Weights of a small mixture-of-experts language model, trained from scratch on English Wikipedia.
Training: a variant of SOAP for the experts, 5451 steps.
Below are experts of layer 5 (counted from 0) of a mixture-of-experts language model. Rows are named router (the router's row for the expert) and show model dimensions 0-191. Each number is 500 + 25 x the weight over its row's rms, rounded and kept within 0 to 999. Numbers have three digits each.
After each expert's rows: "mostly gets" lists some tokens that are sent to it at least half of the time; "comes after" lists some tokens at least twice as common just before its tokens as in all text. This comes from a sample of Wikipedia text that the model never trained on. Tokens count by the router's weight.

# expert 20
router:520511521451446572480495504511496462536532497468469513510484477471489526503478522458460464495498493496509524495519509535509521491533481499540547491478488503498535513517487529484512529519504490526536512519456450482495505542480489494506499506502509539518445509513520524452498500477529529559560554480499489503514548489539536475513493486514504517487477483537508485487505486494465500504486482514497505477525464473493532491508476514452522458525464487461544502505462554483529516525459463515512515526519483471527524492510513507475516466522503464492512505526540514484468511506489520503
mostly gets: " his", " the", "The", " their", "'s", " its"
comes after: " of", " in", " to", " for", " on", "."

# expert 8
router:512523512457462496510499530523541494529510496520476470505511522484514509469499500489466467511489490498474494483506522508488502469513534509495487487516508502504498490555538474491500500498502487481513456485503465477493474524519448524534487530499520507483473515518489486503498474492488515513561505521493505514494521516546524481478485493516512522459458503521531524512495535468477557511477568488514538502487463475437498529506475515478481474532440500472551545411494479486523515486489537502502552534484480508514542519506482502502466512522447467475492510545496511510498518496547526470
mostly gets: "See", " Votes", " Candidate", " ±%", " MPC", " Apps"
comes after: "==", " |", "===", "|", "\n\n", "Early"

# expert 21
router:484483545480500497551500481497531453507543509482515473525501522456530492526461514474453471541456499552526459491500556501508509495497484486536565515502549511514531495479489529471490484492516499513500514528522518507497514497457486504503463485493509522496494537521469521476548499481516519488524554507488535505533484507532540459529488509521475516449465494512529518522495484526504558532465508515525501513512477468475527500493528463460504495489505511495515462498483532491504518512514479516493470508507483518525548480483524478479532473515520455522491503520500545570509515525498471506
mostly gets: " K", " C", " V", " G", " D", " L"
comes after: " |", ",", " the", ":", " of", "-"

# expert 3
router:492518496480472497516516550524517503512521483494498499489506509478509473481440532455480515509495528550499476488518522505473518458488514497522535502498500535483517493538520473504437498485491499517481456535532487499486533465520515520523480467481469556470448473486450529474523475476505538532530515512494535501515502540523548458526518522536517512459432505518508508496482477507513531539484523494490517498514512440474521516482452444496519495513490473493561492485474499500517505499500505476509483518503505521544546499535459484523519515510524461502505522520517526533523525513516516500
mostly gets: " Binomial", " Density", " Died", " Height", "DST", " Genre"
comes after: "-", " \"", "\n\n", "===", " (", "=="

# expert 2
router:495513504501439511480551526509520486522493499488491488499521526484543469501488496482452493539513486515501489494526525561506510508512536519486546519487522544468505469503520523492489504498510523499508485514523496498485495487515456525500506512491506505510446522470476495461510470462528502547529538510479480494525518474528496499494505550504450495455487484523524500503480486499477504510487489461490485527532459486429491513482512495490514498497471500476518509451460529489484514508464443479524459510503462473534557519547485446467496496503483501519503462495511520552499535575512518482
mostly gets: "',", "×", "–"
comes after: "1", "2", "3", "0", "4", "6"

# expert 12
router:526504487474478529499521492510501470514516543471448491487472469502517504537453517470483467510489468500547516477514520535503529473522512498518548490473489508482538486498505531473474499517531494524509477481502493464496507551485498513499474485503506523514413487522486540478532496483514526541552524483491517517484519513517518479506499499530462499503464499538541475473493496512479505511463492508488509530524475470460532492504485507446493487510476482451537481479445576511528535524476469493527506523531481499532521493492496500459527474501499451511512504550551499499485508543507508496
mostly gets: "   ", "     ", "       ", "first"
comes after: " |", "|", "\n", " ", "'\n", ";"

# expert 15
router:535506485486462516511501492518500492520510516468456483474473468497514519526463510467478467510484482525533524490511519557500533472515508493534547495478516508475530500490501541478496514517518484523519492492496488472491511542466480506486469498520515523515432492511503535465528502476506522552537533483478522527499511501525532506508499504529455503496456488538543496461489501519473508520468487517481524512522471466465536489498499491438496491493456499448528491498459577498529546520476462509511492517520488490534528485495516484476525493512497444506532493552548522497485513529513524472
mostly gets: " ISBN", "″N", " Episode", "loan"
comes after: " |", " the", " (", ",", ";", " HD"

# expert 14
router:522537480464473492498544524500490470509471483496482498490505506484524515499436512464442496509514537500478519477502495488481481488497491505517533480469489497504546496492541520482466486476507493506476485469510500466512510492497536535499495449534528548528426515526464509483511494471483530569526483506485510505483489537523503516486514499494516523485487486507570510492451487516469486485503493481479515481564505506461540504513476488479473476487461459452502481447495517501498513473470457522538531526505471528512531472526491490504496481502471483499504478547547491528501523530544505487
mostly gets: "|", ".\"\n\n", ").\n\n", "\".\n\n", "=", ".\n\n"
comes after: "\n", " |\n", ")\n", ".\n", "\n\n", ";\n"

# expert 25
router:503539494469489498490499496542496465487522513493436505534520472494543501478489488501489478511497517496491508509511527510522492461503472513529554489488473504488528512515493491485504502489550486521506526557518530521485507510457489470538472504531499525486495541514492511500517511513500491528517492518493553522538495473551527510507483510533547467455496498499577521478458476518480534491456485481483482513516499472460525503478511513450547496518480494487521464475500507515514491490423495495504469502513463495498546455551494512487466458506504440491483492512543486514484534546472507487
mostly gets: " New", " Old", " San", " Big", " Los", " Boston"
comes after: " |", " in", " the", ",", " and", " of"

# expert 13
router:515494519497494505509511531483442498524523511448488500477495515471537483516501465457484493495489492542502535462569504518501526459519527516561526522494476509485557501518502473497495492520521500460530507472485488502533525528491502467514468525504498524490486500477457487500515476515468489514562494508509498541488497537519569469510487528514495513493488437501499485483459507497486491501500498525480485519557481503481498505505511494480505442502465501474527506493465519479490505556469489509513527456572519518494486511505495470486510490521487440516531469534540536493476515506538511495
mostly gets: " species", " genus", " river", " natural", " Animalia", " wood"
comes after: " the", " a", " is", " of", " an", " =\n\n"

# expert 18
router:498507555500490521496503477535517475502527492517485462480540474460522526519472517471491481550507488519530475464496528512485464486535526503568500469507524491517535514511508470505459502469544492480510512487527511497492529523471495480485488503483518542504474469512487523466505448511507526553523548520479516527517510522518521488477516482521505513515431463515543523501523549532444518528478519493486504512493513479477536501496523464456477494514502455487525505496500547541496505518443477473526472497520479491490525472501525482455492502489475499467543493529532514494505538517518472528
mostly gets: "left", "104", "136", "111", "122", "113"
comes after: " ", " (", ".", " −", " $", " +"

# expert 17
router:524500500489514510517498486498536511529500512533457457524493505505492493486490527465515484504496503488545496474531573544493513468512513526479538502515516501474519508556494444496492517505528523471470494509490488489491539512461485521510456451495491487487418507524515502467489467487473518514514527545472506521476517465521529496484524512533503465485476486519533455478471505472512502518483526508500492497520501461458515521520460479488477510506492520506541510519531516514511567498487465498522469460499504529491505503542501490443497500518497450467509464547508494500542562529489524514
mostly gets: " such", " able", " known", " well", " him", "ured"
comes after: " to", " was", " not", " is", " be", " were"

# expert 9
router:537507494480461527518516483510507481511525525472458474480476470492522516529452515460477465508490486512538519492515522559503534459515503500539545494476511512470532493495504537476490496519525473522510495497493491466495513557470485502493471500514519524513436490512493529481545507471501524541534527497479515523500520492539534498517494522520468484502455492541536495467498506512479514533462493510481524512534481484459541499492491494447493490493462490450530479490458569497520548524479458498521507524513495499521521498485512489480529495505497455511525494562550514504480512535518517483
mostly gets: " HD", " Kitt", " Bass", " RUS", "AZ", " Olivia"
comes after: " |", ",", "″W", " —", ":", "″E"

# expert 4
router:515481490471506498519518466513491477530514532495489517498562526486557511506460484494509472564472525511501495481491512502477499498506487539511553504448497557464494440502514507449473480505531511456505478516521524478497506489457483474483470494483469499542507527484494526482516512504520489524541500498510524575499540515524530480497503528493481495514479485507498460503504475493455493467514496525531566494549455495429525525497503516475484487547511495502526483497483517490504495538495500528529517479530513498503504503489510487458487447531496466532519478540519528522472515502494486511
mostly gets: " ", " ال", "188", "189", "190", "184"
comes after: ",", " in", " |", " January", "|", ":"

# expert 30
router:506482513482499505508471501511500468519501488516508532494512515478574499546486522474488507508462511524479506512514542559500523496525491509527550521487522532496506505514506474495488494522558496472511522538480516536470482497520493494527458482542511517505511526458489506486519490511476528529495500511510537512538521532499516526474469536532505497483513477497541524523502466480482508514503501488551509503497489469470528563498518508470516470486483524489559508493498503465456489510478488554532500511550468550534517452516499494453508484525508439539536514549521526523534480507509464495
mostly gets: " Republic", " European", " World", " Nations", " Zealand", " States"
comes after: " the", " New", " United", " National", " The", " of"

# expert 23
router:527496500523488516525480481494498478517516529505486521510537484504511444562476530511484495513492487509517500522534559565496510461506471511517550469511506494465485498546510484512487496481517507494545470493482531497470539481508456501526461471465515527499484507470461511474520482480505530483505513544516516533501489494513508520505497542504451488492476491536521473495500522466435482504459507473466494494510474509475512542485523497481483536542455471499551496490503529567478517510473432493511508505533473489517503512497477504513479510518487465554487479512527482500496530526550511490
mostly gets: " time", " years", " year", " age", " day", " days"
comes after: " a", " the", " his", " this", " first", " two"

# expert 28
router:481491513490490513505490514525539496501528523513478489500512502455523512550452472493504496553450507508536532496519503537516480468514472504512516494493508516469521456507520501494476520512544481481526500480527524476472523505507465483496488483502496562508481506519479491484492506484520521538519499499505529521550482494513520513513493487495464509507500493516538526516510460525434519532470512526482518510530478468454534491444486445465505421503497475484548493473506539528511497473469503499553471483519462518524530525535497488496467500516485494551523501530485526528469546501552517508
mostly gets: "–present", "0", "8", "6", "7", "1"
comes after: "201", "200", "202", "–", "199", "198"

# expert 22
router:535502490472479511494510480493485450515505518522465464505515515504495480524493549497454431502469513521503509484552561497500485514475476534505547488480460517479505484552513523488481498476504520510495444553514470483511485524473511518512473498481480527488471522522510488454536487452509542527534511526508485494503508528532526458491478496519514502486462499523474485523500510458496516492507526485511531527512485425463528509502462477493518489517494524433518494501489508531534550521486493500537488489553506493498514494525461491506464501543523490510503510533511509517494548526503460501
mostly gets: " However", " During", " According", " While", "During", " After"
comes after: ".", ".\n\n", ",", ").", "==\n", "\"."

# expert 10
router:510496540497477537500517504520481507511499504515490506476533501483496467489494501485471516543473508540510508485506523497479472499527488486507480542503510515429541485497535524484502522503496507483571469540483517501465510484498480519543475481509526489469468536511497503522507503466481560518513494531511501495512466524504520483521503520529487521504515470539560468497480501490477499496492495529546527469533480449454514508493488491482508495530482503457490481519500523483440513469443468537554490508492456498561566511522484458521484472541481493469513465529521489505514495532510501491
mostly gets: "alk", "eather", "itch", "&B", "onny", ".C"
comes after: " B", " L", " H", " R", " P", " F"